config.toml
d_shared_expert = 0
normalize_top_k = false
init_std_router = 0.00624
head_dim = 32
qk_norm = true
init = "normal"
init_std_o = 0.0
lr = 0.00305
beta1 = 0.9
beta2 = 0.98
lr_head = 0.00621
seq_len = 512
Below are experts of layer 2 (counted from 0) of a mixture-of-experts language model. Rows are named router (the router's row for the expert) and show model dimensions 0-95. Each number is 128 + 24 x the weight over its row's rms, rounded and kept within 0 to 255.
After each expert's rows: a language model's description of what the expert responds to. This comes from a sample of Wikipedia text that the model never trained on.

# expert 16
router [ 91  86 180 132 128 109 106 103  92 126 121 111 129 150 104 112  82 170  75 136 128 145 129 134  85 147 122 137 136 140 113  78 102 158 149  91 139 156 136 149  96 144 142  98  91 134 121 145 146 165 125  91 133 151 149 132  80 153 145 131 106 186 131 105 102 125 116 135 113 152 151 142 167 123 116 113 132  82 134 144 156 155 131 158 146 133 134 167 135 144 114 136 119 117 112 133]
Word-final suffix pieces. Word-final pieces completing names and words, especially plural or possessive s, and endings like -ian, -ation, -ous, -ent.

# expert 29
router [120  77 111 118 101 149 139 178 120 116 118  85 163 126  76 150 115 116  99 126 137 141 144 109  95 113 153  89 144  95 129 107  95 167 150 106 109 138 119 129 132  84 138 139 159 130 158 135 114 126 129 114 121 166 169  99 132  97 125 121 117  81  93 113  96 159 116 143 115 149 106 125 132 109 116 149 172 121  89 105 162 123 126 156 106 138 119 118 168 112  82 119 131 104 159 112]
Years, States, katakana. Year and number starts like 19 and 20, States after U, words after the, and the katakana ボ in names.

# expert 40
router [110  71 142 134 129 121 150 179 116 124 116  85 138 146  85 144  73 138  92 136 131 140 127 137 111 140 139 135 147 157 148  74  92 150 120  92 128 132 134 139  96  98 116 126 142 151 127 147  93 137 137 117 136 181 168 110 144 143 128  94 107 113 104 102  85 163 111 158 125 148 141 154 132 107 135 165 142 126 157 154 163 137 116 122 100 123 113 135 144 101  86 110 138 135 174 110]
Mid-word pieces, quotation marks. Middle pieces of words after prefixes like con, pro, me (con-ne-ctions, me-et-s), plus CJK and low quotation marks and dashes.

# expert 47
router [ 94 149 113 164 104  81 158 138 138 146 120  75 103 129  94 137 100 144  88 121 110 194 107 163  86 120 166 127 146 127 128 102 143 139 138  81 106 132 151 183  75 113 128  73 149 133 122 140 116 139 138 123 131 136 158 130 121 127 122 114 112 121 108 119 106 123 123 118  95 171 162  95 127 114 121 117 151  89 123 144 154 114 122 127  91 148 139 137 147 149 104 149 131 138 144 149]
The sh piece. The letter piece sh inside names and words, as in Su-sh-ant, fa-sh-ion, Nach-sh-on, plus York, dashes and semicolons in lists.

# expert 27
router [ 79 132 136 140 105 102 155 130 111 129 101 125 122 116  86 145 115 147 113 105 105 174 130 138 123 115 146 102  96  97 111 113 125 133  84  92 120 158 172 144 115 120 170 130 166 143 156 148 109 202 115 122 149 107 186 123 139  91 149 165 117 133 115  75 101 134 148 131  94 150 150 128 108  96 109 145 119 115 119 115 127 109 118 157 158 126 138 133 133 105 105 110 129 131 169 144]
Line ends and punctuation. Line breaks, periods, table bars and closing parentheses at line or clause ends, plus line-initial fragments such as position and ification.

# expert 15
router [ 85 138 163 135  96 135 120 143 138  90 169  99 117 134  76  99 110 119  89 120  81 165 118 169  90  83 142 104 139 101 104 129 114 147 126  79 115 138 136 120 135 143 119 112 160 117 153 170 145 150 124 108 142 166 159 116 119  98 140 109 135  99  93 125 128 118 120 144 102 180 144 107 116 136 122 140 110  99  86 141 124 126 126 155 148 159 123 121 164 109  84 119 142 133 115 153]
Name-initial letter continuations. Second piece of names and words after a capital S or other initial letter, such as S-han-kar, S-tra-tford, S-un, C-al-ligaris.

# expert 18
router [138 118 103 175 114 142 132 128  86 155 111 106 124 161 101 125 121 152  61 148 118 165 161 170  86 120 101 136 126 149 114  85 107 124 113  79 120 134 160 144 119  87 162 161 163 136 175 130 137 170 121 136 131 135 172 123 167 114 140 117 113 162 119 111 136 156 103 104 102 152 140 159 144 116 105 119 112 122 139 144 141 136 147 134 112 163 112 140 161 114 108 156 156 143 125 136]
Given names and -ward. Common English first names such as John, William, George, plus word pieces like the ward in Afterwards.

# expert 20
router [ 97 122 179 129 143 114 124 143 128 122 103  93 143 161 111 153 103 152  92 103 101 170 129 129  88 142 152  95 125 154 129 116 122 171 101 102 121 155 125 168 104 105 153 142 123 132 144 186 135 142 124 145 106 140 190 132 145  65 141 101 108  96 157 120 103 167 110 176 126 132 122 130 114 145 102 131 104 135 153 123 131 102 119 125 144 145 142 149 162 125  85 135 115 110 122 151]
Suffix completions. Pieces that finish a word, such as make-up, cover-age, success-ful, produc-er, hydroelect-ric; also table pipes and participles ending in -ed.

# expert 24
router [129 103 125 167  61 131 140 111  83 131  84  91 119 138  81 136  87 129 100 115 128 154 128 153  88 149 153  70 116 128 135 100  98 107 150 100 156 139 135 173 116 124 151 114 130 121 162 154 163 174  99 132 134 144 168 115 122 102 129 169 118 114 172 116  78 160 123 128 131 129  95 129 140 113 140 130 137 136 124 133 156 122 124 129 125 132 143 156 149 131  98 124  99 145 141 136]
Years and date parts. Years like 2010 or 2021, month names in dates, and pieces right after In or Sen, as in In-ve-stigation and Sen-ate.

# expert 42
router [124 117 116 159 102 143 116 139 139 122 122  55 135 144  91 131 103 116  99 125  99 143 132 120 112 139 144 104 126 137 107 131 115 149 125  58 122 131 142 160 117  99 142 117 141 152 158 147 129 149 142 133  98 147 178 127 125  75 138 157 126 112 122  84 152 137 120 166  98 146 178 113 166 132 127 157 127 129 151 118 149  96 131 110 149 158 119 121 191 101  83 128 116 122 156 157]
Word pieces after under or at. Pieces after under or at, such as under-aged, under-goes, at-ten-ded, plus the, well, what and table pipes.

# expert 52
router [111  75 152 122 111 118 133 138 100  98 135  91 123 129  75 115 112 144  55 129  71 167 142 123 126 122 142 105  99 137 129 113  97 119 124  99 123 168 144 153 125 115 167 100 148 130 146 138 126 122 120 125 146 181 173 127 137 126 142 107 140 119 112  88 126 123 158 189 118 160 140 138 128 175 108 154 112 109 113 108 138 120 136 142 120 130 136 134 163 140  91  95 110 107 132 155]
Table cells and headings. Spaces and pipes starting cells in election or sports tables, section markers ===, and heading words like See, History, Total.

# expert 34
router [117  52 127 136 100 139 147 165 138 148 100 135 125 119  78 136 102 163  50 127 151 128 136 135  91 126 152 117 165 130 156 106 138 105 127 107 153 147 161 110  86 103 111  83 115 152 136 135 132 161 128 125 116 141 169 138 113 149 124 151  94 138 128 134 124 147 110 104 127 143 110 143 110  75 121 144 136 123 121 127 163 143 138 191 120 140 137 135 123 153 112 139 161 100 118 117]
Foreign name syllables. Middle syllables of foreign proper names and transliterations, such as Meycau-ay-an, Chou-ay-b, Yehu-da, Malu-ka-s, often in sports tables.

# expert 39
router [124  84 152 127 102 142 121 178 139 111 111  98 123 126  81 124 106 139  84 124 140 144 114 130  98 122 121  81 129 127 142 129 140 172 172 115 121 124  96 125 109 100 146 137 171 139 152 125 106 106 151 118 129 146 182 117 144 107 164 125 111  95  93 119 129 171 107 135 130 149 102 183 120  98 105 152 165 120 139 128 155 129 127 167 132 120 134 111 199  95 107 125 139 136 140 114]
Table cells and list names. Table pipes and small numbers in sports stats tables, and name continuations after an initial in lists, such as U-me-sh.

# expert 33
router [ 91 130 156 140 113 129 133 100 109 158 152 125 133 131  90 115  99 131  92 135  67 175 157 162  97 115 125  89 128 114  86  94  99 106 102 132 151 162 155 137 117 114 140 103 161 108 137 182 143 203 108 132 117 128 140 130 142 112 120 104 135 150 134 118 132 132 157 145 141 176 122 148 136 105 104 119 124 150 122 130 146 127 148 159 145 156 164 132 124  92 110 160 104 140 104 141]
Decade and year endings. Plural s after decades like 1990s and year-range pieces –19, –20, plus closing periods and parentheses after years.

# expert 36
router [113 141 161  93 113 153 123 134 146 124 145 108 127 129  80 135  79 170  81 113  96 148  98 126 111 129 124 120 136 119 139 131 136 160 109 102 122 127 136 147 122  77 133 100 143 100 120 115 146 172 133  97 119 164 165 100 144 147 133 150 109 105  92 159 130 119 115 178  84 166 133 114 167 132 112 139 103 121 109 113 125 153 110 147 139 195 108 103 154  91 102 135 122 117 121 160]
CJK bytes and place names. Bytes of Chinese or Japanese characters, taxonomy labels like Kingdom, and place words such as County, State, California, -town.

# expert 57
router [128  89 125 119 106 136  99 159 117 135 110 112 146 137 103 141  89 121 115 101 104 149 130 131 115 115 144 103 108 143 135 111 128 134 112  57 139 147 164 151 127  58 125 132 121 154 167 165 108 147 140  97  83 174 169 109 150 107 121 128 134  96 104 137 130 130 123 194 100 138 162 125 138 135 140 147 124 136 124 114 141 101 105 134 126 160 104 149 140  94 105 121 107  77 149 137]
Mid-word continuation pieces. Middle and final pieces of longer words after a prefix, such as on-ion, con-ver-ts, Col-our, Catego-ry, plus CJK bytes.

# expert 19
router [ 99  97 173 136 130 121 117 106 103 163 115  96 122 133 100 114 104 205  90 120 116 156 129 144  93 171 143 124 148 127 125  92 141 128 109 132 116 140 142 155  96 158 127  84  79 137 129 151 120 178 113 112 127 158 160 141 132 127 125 133 120 169 153 109  89 141 107 155 129 144 145 133 153 118 116 103 125  98 129 118 156 138 154 154 114 163 170 175 126 149 114 131 116 139 116 164]
Word endings, plurals. Final pieces closing a word, often plural s, ly or ge, such as winners, merge, elderly, progesterone.